Experts of a small language model: 40.3M parameters, a variant of Adam for the experts.
Below are experts of layer 5 (counted from 0) of a mixture-of-experts language model. Rows are named router (the router's row for the expert), down (a neuron's output weights, with its number) and show model dimensions 0-191. Each number is 128 + 32 x the weight over its row's rms, rounded and kept within 0 to 255. Numbers have three digits each.
Before each expert's rows: "comes before" lists some tokens at least twice as common just after its tokens as in all text. This comes from a sample of Wikipedia text that the model never trained on. Tokens count by the router's weight.

# expert 4
comes before: "|", "\n", "-", "|---|---|", "M", "20"
router:097131126088167127085148102120101106091119168118166177130130161134122164149145145122151161125177132138138135097139081115166092152092164129121152201108158156118120122162134104089131106129125133162179170073159062142076117140116060124123125131191132181169161140115073116116190042091120175123116179144087069103127098127141163099114151124125140131212144125130189197093118174111145106130151148169102191094120099116066138128080165110139126138134124137119206154181146152209125174128118111130170099086163103163090140070122111094190144153110169067104137145143103094110119125111074139131
down2:097113141150092109106165109048074106126160157131150146183086094180098167122151112135143113116102121109095145092159094151097162088098147057039195087189114163155130148143191108119094101104156104041209155119176108098094154169137204156098176151086169093124183112115099112094111170149134104089144106134138152153174067161086129126137125163085119068173155114151139118103127116101151199130127136111139161154165132101049084140169081148122123159089104114100130133116136138154120129141187126085146101167158124141182150159136152119161120137147136125123122134174121107174124107113121126093
down3:151146162136107102061140098153081178082164113179163160174032163155114164127159033110128103102167095130104182104145064127055102143148145151076100112037124108127170076095131174173120144151137089132101183148133108125079141166141108100101094146153100122126107118148148121092134099114139138136127189125098114123094127116159113132123113115146079119117135164123160087157156148094156142111107196128126089134142100123153197090155091202149151149137070164129157133119115122114141119159156138108166133123172114133168165125208115109080112110116085126176113136081108101208116167152097133171
down4:115054101148089120130157099099140087139117145142166127221072111115105101113110104115134129085086127135144127102102117116106121147179077122118070068059115162125130103126104123146123165136144059127096132168118132160160052176180129125147099169027105164102113077140134093187096161203104126163140126158114142131134119078098173120124168116113147165140092211110100137134101109169104119113157141149133087167092092072168089142151117144104097079101107118129163135120118146110176077149134132129152184115114119088176126173130162158158131153142101085128067148136146127047142078126166179131
down5:161115149139108073083119157210088115154109132101087071130133150145091131099185099141125097162122163119068169140134102140132084200107122116113178169127071097094128100156127158135114142130136134107129139153150151127099199061102130131116167069156129100157130133122148190076131128138139121153177114125144169111149177153075106153188131133142108106102149061114116143142181129127117056116072103101130161116135101206142181111132132128180174176160124192130139143163184090117087195098148124097153140170076155117117151112195170079167152125148160144198114163107071129164119129104109140114
down6:132182108117138096128126092079099078203176074155130088151132127149169130109111109175144108135067053093121150133118105105132133177097122144079112072147164114077117087123148169184113120090136140057172097132142155069173112088158119150124127118096127137088160074112132154126208097156100095144185137148152183120154143161110128114141103077151140110089160187103129105128118101186111127158136122064129112155094126143124064157129139187151144109128105153142133096077152137072142124103140059167051144113123134143091128183148202131124129072074160162107166094139135101150162153166135084114
down7:109132244143174144082102112141138137127129118156149146067103131207158084177165129166130120153123141089134124122114127123142186135130062094137101149156164159108146131117075120125152200122136128117095066142157148163080146099114101102106127118128162163151143103179132094126130180103112112150097111183058116123141132128130095182119132147176109089185111125157109073129112122086131100121154127117154192123119197145129184154159118127117065105152127125200101161178127161135054184146085117092143115178081098150134137174137117088104184183066118109120120174116086096113081143148171159107
down8:142092122140149144104118148096176124115118148129112153092058186172137121098101121122142131159104103167073126090110150112140134166150110116137048143153077123143126142157116118106141082090155135139085144081116075141048119112121110064196140083109094172137058181140144134103048106176086178140138146182089119141125102106128132168098140086166099160136172141052093125108125097096152112096102138149148112125117087150129078101098108108145126112110132150161178164127085082138130134207116057144166112136120086177175068118089117109145152153014164121111155135116098182115121121149131101129
down9:191116164102156176121098120073177108128098163170126128123104168082110100118099102136104111165123148113169082150190131097135123155102105141180120205180136160172105158141139097134153140136109212085169151144149097111116156117174063129116172155114114134117092139132148123076127128154126073123089163124190098104108169038142140157103157065127160178093166161100152185085058098198106136107155063118101133140109132161085132117117160151143168123141116130119144181183133155178087136127144106079110116154176128124209113087136104184103104101130122114140159120169110121140137134070156126084
down10:127094151124072136103110157169162147113154121127126138131158144116178140102165138077217172134131163088117077162102170166150126123086184124121159145181059119170099149131115086140168145157094084128073112110155186134127167089107210109102118133155149126084096140126148096154136194107099114114110122057114179108083110131098093139069091092112186167098153150116103176119125113090122158135128096135165125127124168125141061090048124160106143074123112154154142133119175156139143104106126121112063148088127131143100063162120153120131184167092109116080086123137115078072132121063068088111
down11:093093151135132164102159119168069116141149105149135164127045080180088165120126121150117130080139104190127186112112159139126089076104102131129050106188083194145164102149150150093109135123177155123115118192162121106129119146111090104150212135180140072113054205074131154113130142145116126085103158168123169120160117119145159129114235125138106123165119098127080091090079094111142077111137124104151129128143123156144143100118120157121096101129101175194082096118152108131157160076145147137097117100113137122173177175100100123084150137143148092169120123160090169147153081099155160099
down12:120174166107162127069152130163121116140159103147085167124164162152106126126133148151145085149122122104157119137187104151165128196074159127200176129149140106108135116101062148104104114127100110112115150144134114104144197077073117137110171120153158091158110128074151147036170164107116161077063167151124106151100139171099076133154110112145178124130094083114074069123128121120135060102120120115143158060169124160110086182105141142102138195129144095157061184143157153136128164160145123124077179131090098158107120135126156119099118073065186157158178094171123120142096122111091073120
down13:119165043151164189149091066180131152103104090129176112136031103179104115188133131121126130154128171124173113089107125155109141118140189131143106099131120117093091151079168098074143162099126186142129175087117134034116158133098130106107132142139106151112145156158111143178110115168127093107083012166161104146097155096076119172100198119104092134234125093146111181117128115144121112162127111134140108091078120110150116137127103146184145085129135082133107164112076181143120089097107150116131104107152165146097142154118122096141111152133147119145129124106106074100120140088138158085
down14:114149121079073131100135149104177133089131057144101102188136137145173132061086131143138107132080155155139103132161157071130136198134098226137114098112135152115195105134110075108201114136152090126096123059107125135138097126125116070148166121130103095097063104167192145126085072135133145089116179125093115168074077076118177190124153079139140067150095118179137093110166140108129164192087110128161145144128198106160136091165127126112127171137116128115135154111165165131115126160135137117078134115110119089093092171097138125080150100070069095114124149119110153097108127123145119169
down15:163151096106113133080092089172098145168122167168152147147151122162108214096102175122062129130117183136126118137107093126097143186150158080154081153140075073132143194096115142067062126101149140149121174127099125155108149089118127146188104085176104161149147134131155113145167103163108141128141102142112102167160169131158086094139215084134137114154111123129130217149136105063132093141120132144187071108164092190148078182132111149113112100119133099122198200151155094117099156147099124128147110134127101146117107061132144211120093125128097094123117117165170119113170163117119163108
down16:153121111162070125075084154109104088116154121122156148154163169171152152109106095079176172141087153083102111167139089100177143088116153135131138145142140115143129092119106114117119089077087113162127157152162164157094114147143207151140097156148118144108171091122161082199137165046086142215147143095113160093090149158145150142156094123127085134123150150180156125103155061121129176161145158156147100165177174079181137146089088145129095164130146144134173076117151187082101134123171129063054143104112144098156083143065157138124160183129072148124074122082125148135121115129147092142
down17:144087136123107090094114102100104114113184183115141138126137118151138132103142145103161124129110124119076148113136101134121150104093148075120089183124170167157103140130072140184146096146149125068174102093080080151121021092152118134100056108068152136097119130150103115100073134205133121120093072137146109161177133152120120163101172139097099107118155149142142091157135113180096191093115114086108119196056226146104140118152119054102147169122084141123098105172106090152108108130131119117205132072117116138120073112131082121102123126174158132116104111183109176104163079133148092121
down18:108103169145144169177138134119087135093112133131173144128110174201129140125166128117143137117167200095143096141117137152120096079150162104154088121172112129140109116128080154096123164130118121113118162125110127086102128116166116097117146101143107162108123110185116071091108144140131146159116085159082156116151128128085094206103186058102076131122118099138054177150202094070147189106122127081082123096095121171064143121110134178150120087104125085121141218142081109158116088142166167170116080137100149126127100108128167075124126181119069064111079098120186129161047121135102121110
down19:094130185162136165171126147135047150094159130131154160188072092175138108088123086124165125094154172165115177094126137089185161163133170122121063161143088133103106111163144112144115072072134121051093140130135153083171076103123103123158137121157061062115082116137139143133081104154147135142178117098149120125118163148143110120163149105126089135225162122141133142155127160109115154069160117155092165104133173104145166191198130113127164169103088156151093096120084170180136093100138141150145169099133111156129143138098117132201117137074166116157201144124160118155101128113176130090
down20:131100107167158151108138127136129139154056186136151169205102119159100107114122111171106144186106153153110153109112155110139122229139105157094110153080123145159090112148090199149168141130121118148113127100133137131134113102143164113137076106141188117092166086142196142193147145137158163106108094060091091140150111092137155082153169186131099153160102125102146203052141149126107097126124090173106149166174119130092183136101143127122146119177124163119164130160066159168174129136138106173125159183120133165171138035151132150189204093140117117102096118138150146150102144171137145160
down21:041148150136127095051206148157172146168149110170095112186108073136122137119067068098117107127113107147111115113154102128098092134210107131141178172108124126095106157108103195159078142070142167165099178067150151105173117166140146137132189141136204135085131104065152115109163141142114096113087144174135125141148032129145156110093109167139104164134124109085095132105142135108147146136097150131166149146143097167086133186101052155127161147118102170161112133119133115107092107121155123128117153109139124142195148079126186105189132156100098120132111142142144161175152111080089129099
down22:096153166120115149081147135100124104145127188124150149084185041157156147077123132127074180066112141077109115141180128112080119110070140106125125120127070101123190071154174108132168196149153164133108153168104075137123085118161120102067145125184143142116136127092086107104132162111076155070164171088189086095130132110114111140126145077123178131161095122091112086125140178109110151145124078180137161115153137177143149156150123123136114104090152143188038185117103128135127153101138208094123124175147098090126161164146088113124152153190119125105115144101136118134172172162159116154
down23:140126114131135095209098066153101128161122142138159125121122107119125161131126132113159169119128107126101151122117150126125076124150138122175182117108163068119072135062180093142161119094134123085047153155110077117189124115061117134155115088176147108159139173127094144157115108100141169184094154150145145072138146136079106117108178088106175190102119154100123034160097111158069102136133124095087146133149139105139152141162141131160182064159084150130091104142162168031099100140118159119168133138145063157133121163182102144122137145183115185119115136126125160054166092111152077144
down24:131143171139082098098138158161123097128169156075090053098168094131168166093120151101125117123093138131142071143119099071152162135139076119067091133113097104087205090156129116081134153167141178132080134084122183163100155084110167155101176160097145164123187162084185142078182147170129109114116095093145114129129087103133122069143100102153141077111182139180155133121153172105108122134127118140131094150146188175085126112112123125102104179154142141128186114178113100167075168106123109074192137094114151135116084087132132186203145167147141117135119155108123105147150069131106100072
down25:047122058075109143122153164139144153152126141116090096107082073140114098140137172159106115165130127105098103106120142175134119075182179183071138103129083141094111166144091133107118133076185204139161086136144115142053106118132079126141107143114145155138100129091125101203117152221091097091143132154123121128148114126116153175086113196150116126109142160142128156165117098064117180159106146102099101124120110081124107170137115086123207141095127146173143178116176067138113078020078162182124153139128127106133147134158128166117165143124118145153120128082094127113110136123117085160
down26:190101144184099148120132140100160135092113107151146032121174142124067081139131212118121104142127115126121084094140146164137139117136061114074075163109150122148096077155168157150122146121126147072114115158158131119103165148107091138072071101121094110127135122186213072140159120134121101128109155071138077119091121138118132114119101044165087059077149160123164157119153097085150128122161125102118128138113120100126169140148096107163156162118099169026141172097052132115130125136188107107047159143121203095108156144103105120138138157147151100167106139114134105141109114136116097153
down27:164146136096127167109050107148118082154143147124131185108115097179122113166135106145144049156148081110159168116132097156127075142121128096136161169209108149134155126099151147145191168132091166186149101102125139080103153108150164092092107159101172153137120101115089120080192172104184083184076118146140143122149124142092107104145121155194155046099106120110143134125108095140137131125127098119096123147144153164085083096169143145152179098113139166102118145173170179136083093190186107114041121102163166091125138081152130117085158074110111152115135153153171199146117142093091144142
down28:109129133153156183116090165162159167153132128144072181125122078175135167136122195130112161107140143150053115201094157124166092087120149175095159157089144111139123107080121122136097094090131146050110162187220104105117108149118087083104140054170124149104111131167156159110185153128177178099132112161109119131149079056115085139117154097145083080092143133121136116179080139113136114099104110075152105091151133077101077189084117182120136165133118164089137097176128123174184126135161133132116122152120122145081156082132101150093094126121124124133066111136143164117145112122149110054
down29:093135131107134153136124160105095164107122074144123145118118107116051174147170050127090130106145140129157146109113154165112094061137166145141134082120103164106136094105183095157182136140147083118096162140083174088128121135147137117163134120040101122047133115152154137139096148150156154163054103176171065108120078148129161128113122148188130084161148063156168066122164136150108139135125196073118162141138117137063200119165097141138107052143128124122140090138137183127153102121093085105141063116200114135146108139130099140154133159121167114112102190095098168148084105121166135085
down30:216107127104133106115133177124145122153112134103151127112125139173121154112167111077152088153078095141130212147103139120129187145157053117137117082083165168109153136129159141165132118157129199151090182106167088155087120106123190154089087100135126088164096143149116175161118145083165083108163155082159067093077113198062089101183156179096169106141085114146178086117139116118136169080105146119147113120124133183130145141186166102164097102184077085112148143179144148113113097122151119093140102103118170111200096120146144154090142124149116128154147161146157111143122066144085105157
down31:160113052148106103135145157102107117154051124111150111199080130115136124120144133149116169112158111133117176100101133106158139115183145155050101156133082136135107175098114065146153103140105094136137157097115136114079091151197142087126098161080081151080112106148122116196104089121099130164158139137131089148149109082076165079093139175103088138155108151093181237137143153145107162167117134155151110152083124110117143125108094095118130123142093091146182097049059104126132095110118079126149097075094120126175096094093168082161108156170099077101073167078141136154120120127165127121
down32:088078120133130138128128106106108122119147130163107105173137123129212171141116145151159153107120116122133169181149186142168095048156141153086151091143112140132166157041108083137131055130125082128135129112160076095094094178147180093103146140104112112058153108086191135144120136104123131104109166159113099145127145121109132130098135138142118131150082135166184098128131128161121112213143145108148093162200171101119078098072120116045110125156105122182084149075192149141176162144139152166147164098116117146079082076114098178148163169130035165093131136095117144136126141101124109105
down33:131134130109097141098137169143131177132208117148125121181147133051127118158158091118122230113109136094112144093174105158165120118118187175131179118142112126121165106168132044132149128167151104178123124138153152098113076097052102189117186173126129088142114115148186141096144138098096138151143136132163067094099137097150095071161173121146110098161095101126134129136154152049163125132125158157150139140151155113159121103114181132096161204129125104147080154143169178121170108224109121052124142156133148141134136127117122071105173121108101104104163143074125074165117131159081129127
down34:098090213135147131113104147161151155135125124133157116078110154118119100127136151178186133152094097100137118085092131134140116151123049162174132173188084144171134108148116104159154123105186120081153147153184105174098135110187100126073098131123082159069112146135132151171168193104124124099093113141166129087154072183131140122078170167122132171163171123104135075162189118165110112143117134110106103126047119095040135118150082146171115137156124089180098133175104147204100097123135099096109113090079104143106091115135180133120156118175166118123097125071190120125158147145140118177
down35:079161111125128095179178079088137159103157123127120121165225134075091111098080148137092139056070120109122118165128114104126132103135110130117150102132179196195122167098134064131104070176152135128108145131116120117113065172165111095092196188130121148110104088177172139178113171066079126125107146124095122148165110078151152130097118121157130126145202147136126073101162085173085161183172147109131139144141130119075127117074122092087063116117125097143132087124080118132096091146184141121132129143106079130174108162095090142122115169166136160084135137183091157133119130104154093149
down36:067220114119118101108121132148124122134134113065121086165180083151137088085115110118126144133126078123134189156139083117117154115172146117133092114147098067131183111068070119133160090132108185082074145103080188132159202170117155123132111135090116172153101118167143157158124149159129173140165116131054166200125094102184151125121102149153143113118184120106103094165136147169140131134145098118096144142107124161164083102107148087141080129105142121138121054079162095109143116133133143136093136158165112119074149099170150150123095155181178115108069108113082175127042138134134167071
down37:129135100122168094052129125129107139135120138090132141132161073148163134108112102119070118201173134135063181138117173109120063119127134070087181159107137148106148137143104086125120105163172138131136114176112107106118158170133117078051132144161189187201147090123132201141118148076135159129158155218144131142177147114120129175098185163152061055107120095131132186127138096084122103134072060129154118068143106110146147158134168171093120167135145204124110099152161154103139131135111118162066194159101138144095114094174139119117132136129147107146080156109122138118129123157112148108
down38:138151116147120133161104116102074134183096100124108083117184124127093157145169078133196139158148169179160162162141137169122098171133138172117175148147112072054084190133170101164070083175102130115105165083137129107120113127114088126139134143169130093078104123132162141164147125138201109108107090087187149173068095156128059181116128125128089157122115133081121141197147140101127109175110139175102164144154104157077128133142100182157077160112156110085117098112177131200118118129051143169108098046150104146090157107158139092116120123113129122144097153156163097105117149077123091162
down39:131142106101173124153146134129146116071119193110142099156205127162058125152081138077115150155124113181137137117045142097121090170144116173112110115186153144162124183139130126116124118124123175139159143097169173149109144128119127075134146085098080090150138153103141170178152102117170121113117094092150121094153202078079179118099179113133146107151150081123116128158106141086104155064195085148118064103144138104118175087136141088125129155129135142124189095222130101121131093195117122158116131136130196140110166171105102167154150124112141116131131159167101135107166122214165180185
down40:122154144177120114123187160169106141174106155107094152109082128146116143139099195168138108130166120120079098183134141162147093123175123122104107138087154204175148053127095171204164104145183090109136121103180105177159078119100106122102160153105191090147135097141123130140082129179131178122164148135103080102149163092122170098097115128136139114147084133084101095123122095095172173092141126075118091095168056180058158173142150134094140127098123144159114107139152127186108152058106094167166199163152119115115178105182136183099177125103093125109139132136110179161114149124126123109
down41:162168100125122047158133106177133193120127124154136107122120105093106177086180158116084135127160103099105172131113126128113143125125109085053128083096143155179117083141228101105115176121139173130125155136164137135093086178124149207147152152092084121088165144102097086160143123173173120126171140141158048126130070137073113104128137108129125129135135122118178094129099142091089127095117097122117139099166131082145135161135087168125105086104131123144107119161099110090128086111166140110188159079182156142170089183173164155124127110189123089084110159139148075170102083169169071184
down42:098132116178113105127095116163114133150150111105103151107186159143151140109079156144168148130143120069150136127133144127099146075169150192095103126172100146133109173141145126164167119159171131128096096183119130139120112106141119133093138153178140179134181137134160097141104196098058104133159098129140172108050086136160101107104062116151131174059140133126119117172148164155114145114074120095140124115156153219179137128030071193066081113155114132163135097076135130056119130132127146160133120152112122148161118114133156127125182141168068234121120096155131114174106100127163087122
down43:110129097131130135138169139172061152131127148145093117122158155135067122166127078056082131128123139151114144141063116142105141130124165131082136081143161136131093146079109109122137139177140100162104199154108089092129102065145159165147141170069130081105145092083147193110180116097081135116152109118131110167142067136158163155115139079126107152102058164079140123153198120067096123061191186059150147130126176156074186095120095107112100116134094105175097174124142087099150122166134086116154092062113153190130084094105132089119112125131122132149167119104189134124146182113107117123
down44:132141090094105184125081068131113074087167110135067076166086131197149096161129102122114116151128126125108085109136084096118123167128129148152135109067100162141126093138048107184114115121140134158137126095136159140044177142152128105113137130145142151045097143149135117073199112101173111140091076089122155138104128088125156173117186160150150076166114177161158133120142142126146134093119164145123121136062117097168122157105118092069155127074114156156122117133136144068081134150121143125077176118105181150135106122058113120116146143094165143106189142121099138059089206147146191088
down45:100100125107161126169086080159041138203108102139125100096145150124163096095150120166139080165123106100076228194119175069099139123130159146165095083101128108149110113066146057097078159131148105075131150165115120086117143099085167151176109137114133075082108151077088119154148168134149182148151128177118159076133125178084077107158148090090177162125138111133136073144140120134076119121123133131121130130103132119138125140143098150133217083106096117124114119102132058089109114162122129130149107085130093152134132125132152070097101148141169066067116128087107119113142063142135139178
down46:101082160062113132085133185123127115162148141079060112071208121088120147092133070113128172135084114080119117199124138115167154107137092096117129120077197074123158166119132133157120113133077120116108149121064159159201147152077139114117089132133129085122189142149193130129095146139118171126122160135130179126169092166133118117127047119135135126111119092103107116156135129187124169133158087176176152203159206144150107119122117118103095134149151137113131076122139102104150155113137211120142111201086098114133159179129141166063066127126163111145137154153116147127177131104131090135
down47:105110178160145124169157145075130116103163054102126148123161103129181097117093099147147091125140145140147133157178154138154105189104122096179163114139121129086112113136105093088126115111099124165111116109138121107119160162092134075100128109134191040137096092086214163098076156156129100109147155154172156159145123186117060158098067132095183144073125123086059040154158136137122082106138106050142117095157171143128121113091143115131126134174144122153126180133080139111123161098105157157112152088174153075114188114120130102108115137116148120161175126173088080091127117128079107058
down48:070147094112128137133117132143111108186128148149118166120091121124112124174133145142131058163139100129132131174078101129113094147078163170099129126128094091094092124109188111087086129181143139117183170159092086132114149105144071091141120128063061171076155135166132115156214092174092154137135118113119102112176147119112169184159143160124151080183129049102092126140119136133131127122132114122107107124133060139140067086169093105161195136101137147106091131151156129184159162134173081086127165107156154124142228178109086119140075120151144134107139200141132114141192084160110145096
down49:136144129100130109134131080124120113176099068170155150105106130084105158134198151106155125113182088168171134118079073147143203146145135120100128113103170176122129128149104121089041116170133167138157107089147169099187077115190086122132105146112117189113135034138120097198105178099080072127162086140127146182133070153109129143140103151082092113097136138118094115154127129155118162115199187088138141150068106142097114163122137164160135130141138101104139084111131164121155108152150103120153062114093145140192121127158125166128129204179158114151191160136132160114122086143157177146
down50:104136127137104084063045185165134118165132122145130164117099111109159121128121085135178110169151114159140103098190070191134132146115159180178167139066136145144160101156144133131102112143099109095154156086092102107170164145090193142128113149139147139093160205161123128073131195192111092068038065099142127136181182172102179073163124151133116179104127122124077146116142153147154097157137117125138123179195130094157080094066147139132150144153097105156079121123167151117142118128087098133092154081092105152127067161144134123168186117138140138131115129123106133114113111146147094088
down51:156052118181151106186156137110163180166111102080104098085086087143102136149139130153133175166141131209114091127069124137081159140102083078084074141080081133119137160136131167094039176106102066146191179212076096141172120147156137113160113106142131110151106084108131111170144117141170127140134105056113148080142060090161114131101086094170074133123131142161123149185178119123120157123153161137117142138116147103120137149133110153142105160110078155152198144186087155103114135157127166125111105163100133146133147125129160082149162147099169093162188149130127125111124139072118114119
down52:124108181065167134154108157144073109152077098144152133110093106152095117147160098136116078138146134137176101064135113107123141166120099104126160132112231168108125143125116098115142190122194177118171133139144109124121128085117055144120147122129149168128126140171118138103134119159096134094107208122115127139085104095129057111113201157134081100180185152145149095111111158136098059134160082107171131122066138144109111135104121090183147162127163137124146172167160044111155155140151142113175115152119101127185135106146186148127116185106150132187099134167091097113128077189123195078
down53:053119191089050143173148111124195160160127139133171144100125182141169071106107106147185107116152150150158149165080142094160125142144126196087177125147130055157090044127083126165145153157110117150124109110176104161147164129163126157170165128115118082128126141166133104156153089137148124072132144115104161129066154123249115129142115141143155198128126154137107153133150134141098111160078131124147125091156110160097134058113144122202101119132123106162112113089111140157114118163117128110151078130134114121105169161152044077171096145085137116130137149109125173136195151125158169121
down54:113102141090134115194103112070084062141169142088100100047090170107152143145148133104159112094118096135074100146121138098118171121142113145141137090150120135142104181151181175172082118124088153108124075156139137160147139133170139197156178109079177086153171137066207123084098137129208133177155112140161163143126163148189129115185143165127126113152099123148133094098170121120166115119076153081141140137125167117113112124137125153107110121082121110164157147093084112070051092100142171138132148166122092162101112146065084119107133189132177195088096152155107138122151167170113146106
down55:153127107178078149195111116124099162083104111135146106157087101106135143141150166196154137182140093140155117114134139154134186143137115135128102073104134130049115163128080141092187139161074152087135156133088141078177126098154116115094075166060139105105062112141091062161083165124104114158125112128102129125120098176109127138118104147127093128101094139133119183156178125122133092088155137060121051084087127073155085150138119156104118126115093093088176159087155145153180165142109106105086099074191148092157142143109111165118161128164097064187119133147154182149133082078085118108
down56:147148097132138106052107108139092177136171116141161111152111154126096116188149098121083212129132177103171100147188027122134121094106127127111078088118108077115152210135127073151110098125084094182146106090050109095120078096156152063123128121115076188159131081151080119121110128110176111182140163144122118108146160121142183129173117098127122120098144077151099143114130116111098133078155121212161090122132110106104137107130099092122165128110143105154180163145172167116145092166050190152118128080160152105116096156112104165115114123090160094115134124114148111089142130100088082134
down57:141119112126155133083185175159178155118111150074142134179113078188117122063133165101096110147116073072124160195154119110165123096136065160093079125150074105136156112142175118093126130129146127172150098104142142127115166118110167142171079207144111150136044139149154101166120097166054127117124128143088097125137121143123127120100120109118110173189098098099150148105123160118130159232164120124168125141082116102158073120155129091093119126086096103192104107109084083120127167149145095100171117057158111163196138112138104090162170100130093138124151164093135105189103090116139087114
down58:102149081129109146102142103134166138108121154156179165122144093137140171178116154107141111077100203075163140177167070096121182072184107093142135150128163076120117097108136117112102102136149143179093131103124185120118087176172145128127107113163147115131143153190105075104096111088150123156130083155124116173091142094172131155124099124183131149162073181126134138162159176117137112201084150146094151111127120164149144104075162191118125134140081083177121073087125147139187162090123122119201130152098145146139111209084142175113097142164089138112115112176092077140087194096089116096
down59:084104120167117122194145100095058112104107088096170148103139121090081086192141093124140127154197123164135178126120126147082098154144171092131126139177141116096083165076109155142103096116160131135140173180127132036169125150101113105117072135110049156131126096146119159139090160110123143130130142129128134137165158139069145110159136112095130136140168130092174149167083102110081172131151148097096123105107071119073145167120129104235154119131128124130097107108094122162155084161126072202171115188142158154067154101174081135149106127135143156175068137113164092106102176167147154116
down60:187058174161145139141144155113142142139167127148081132200093160154137139155131146180171111102141140115138133096117146109133121096110085091083093155188097101165091119096113130145126080087120170127103073108138119162090097144158113162137098104069109092139098128160054114168081084149146102136166123154123102138083137088057114131131156099058057084146164140136148151100105058086125181138131179111131139155084084100142099084158140110126171070128136123090151146103071072154130132188110053124138086148125108097131053106088101122100077159091182100135094107097144164122112129167144136158
down61:106129120075141149139135144167149181155166058115126189111145137079143172139091141083049183058102084119075100113144133115150081135125121084098210181107107183141129091134188124129138129132161132106156123172136156135130105172171120112108130150072116084188159155149115167157063147092072140144111170136131202120187104133182125089110115102117108133120142167166164131197114146152167143121140137106115118076137115123120071140156162162128118149109115126096149065106126128139117125099145142125138111079066060137126108108052124179114082137142146122092087091138115160076152182152165166153
down62:089175128121159093115167155096087138127133132090144157138139066071082133096097088055122129111132110139103104172165151157071152142159125161113126192162117189127107162113189132123102102160097135160131129139181102175163116150111108076127124131189145110148106092174138159175105193170154101084092167085126115107133116150105092105094132167109147145102135089107089204106181107085145108144075147116127118127177146136110135141084139113137165142169087113152072185171144138127122127213161164141106070144122133124175142128189111058092159097091089139081141146151100152140091174106202086139
down63:148106099126096165132100146152142106108120167117215065152117122141087118155109159108072146135101088133056164108164126072115123103154068109115091159114078143106136094126086134121071109106094151127148107157158112132068114144166066126183129118119115150137076086130078079179190100131093156186145108148116140104157171134155129126165202108106117090180123136104159223163123119157094150118152132165097095096099114117138082109132138114107107096153081137133134118137140047129131141127180091154112157146085145113171185127090162054161079147143136078125135157128097167201094158152097175116
down64:146077200150141147089130115104144109127098138131178190142173148089095140193129201092127127096080146155109060154133122133156088093129149134159116155123141148157088171105143178157171084081126168072146146142083158129140152112119140129164091099143154187195120094153159096185131108103120116158150114108082151053099116099069116175144134132131161129149124080125116155131156170137161157122150128156096131079095141077170115090136179098161129151101159195080093142168101120110087155095113110188136112092138089130132196096158141099120146139124068137116058125093044106093141157101142117183
down65:098114163172168189160078108123114145129182142113163105180078116138080115089074173120155153154119151146135124118148133102161156142110092139095123095106143108127088125150073161095149147173096180136095129127115127150131126139124115127138113098135100111163159149175134142125176060096126170160132126196137131144122114102147125173092156184097142111143133169120154121112091102148166118179167094110088109149188090100168068061056131079105161072061139174166113169098159163138057140101012148158112147134121101209063116133137129079130109126122160126119150113092065172114118147118131105137
down66:187080124109120092089122073110125123166100181162128106060112151143050132117183157141159121127146146151153141109077101140072132134084148104116074095134080125114066179173152177159098129140087166087135131124088130124105141121143125115168142123187151138111130134172130125131115118175138116139105089115111159109074096129127101154124147038152086145128094146103113163119147056145134137098017096136137174141070140173153083098114065183156115130097116162127170093164079075103093144078120129148051119122114173132146119174149107096127109122152110147126097138186158108171114153136166061147
down67:117147098181149131122150114099162137141059135125106122108133136159081142177149196100083171124177127166099169103143159101114146116145112146142135134119122109084173138148151182144083083081115170134105150139140126157103091182189145101110141067151141120129137043147097137142106067153171112144144083099112150169124133172191137145148098170096127148125104068162131153161141050140103181143134191200056114123134118074110119160144102172161061096147067182093154134124129134122155174078148131149093144095104120150072126136159115120154133078160134164140132137067103191171124102088170085121
down68:147119089055118105120083116170131106120119123143123099131185140176147123123051097178168110078072152125150087202127202108169160108126123152179150163119097113162126122205158077126155118171104138105099089058104155148144108171147095133109130105150126075151137128180182144115133197105144145148096151170164054108064055111150124114112125066160122155143184122090082103114159102104143143128133091112105099113120160138157140086150124107108145112146123088100179101109083086140143118196145138117084161134116121092165082086111139133088139118136124125096134077162185164111145148098197159099
down69:120138174100099120074112100143140124151102150162111132130104138098133119188158071168137133171119119101106082103073152138127116078146077111153184169141100128175123129113115114119125137114106140098151124134119108096113118106113200160113187135058136139166200181140146102128156137171161140102123207128131165177156135078177091119155093154145125121133095047150106160152112117117158120091064129195110097084114156143160162065085140218168099089148075095176153096130136117121150127173116105095123100146141117150118146136133066155134074132062186072141093095105119128084172113174061106127
down70:116123086166138122116178074084111128141075102097101165194148105121107172128175159158052075146092188124088116139155136186154155142158131188087124103061115183123124126115185160116125107125113108123127035110144176161082148152145128185075117186090142139127107150120115156137083132150072099127144142127074077124151081108101159137121134138111132063162135150132157159091141109114131110118162144090093198131101096103111106198103092069125106083134104122175118073139134094102197102082122132125156154127099076184129055133113096169150131163109109132147168105104092093098119128156132109155
down71:118138168129127145158102104147162083168148138139095184124085141179083132107103215134120180147100122097142159121114062131139122115099083151083124149123228180148169109074111073107126116069122112075123126127119118131128055099080121194116115154103138192074104193129132101101140174099105112179196133072136115147117129199092105125122117129151133159107164114094106046094170145150072132194131100120125093162105119151186147140073118181140081127172139141158078106155141112123131106148098097132143089110187113094137085117182111142162110086092113156119144126100118129112117102109132098130
down72:144101078105099177076162150144103081141174194082104132111133127080113110107153132107086107108092135148150141138131189177107094172069191120112168166171165110154103111140137116155157122138121179156139112137070163108178086141097124181133070160123075137101114128072099125085118098126164128115152107095181094156127170175114116098105102120150150168213091227148176089085146150143045097180141106156097144137108118121126161143138119127129115147145142098156092196122135139125093129086125094125146114168162141108112138098154157157154192118146192158183115143114140091117152125107170064168
down73:066115109083150109147136122069165124173112131148119095136147162132148197085183121148141129142144122095127108221103146154142102118132125138129112126166099101133101111183141147138144110146097115143134121146177064055123079076101192184114132147132090167084114120093052114139107155142114116177149134142158119132103165144143140101144066100144101130114140131148144155094126121117104095060216157110173124168133184153155177178067133132130142047141158189082141138094141112113105121150102067136194081214118093130103114096127137118178146166168143145073155105148123163152115138107125113186
down74:130085150074157147148175129146064104187201130137117144122101115108110093119141108155087090108125104125091094095158123128119124129170144113124137049158129105090119081126089162148132076082073119156117122081119128134128176161160105101110138083126133101144170175115174152090105125111167149116106166194157183086129157182127102151173099154169100088075059165122132047107098076172113054062096140108088129096142102128157126110153110108147165189098152151200101148131134142061114109112115194153076102153119123114108102120126111111139144186117130181167167110180158133106100165140142116101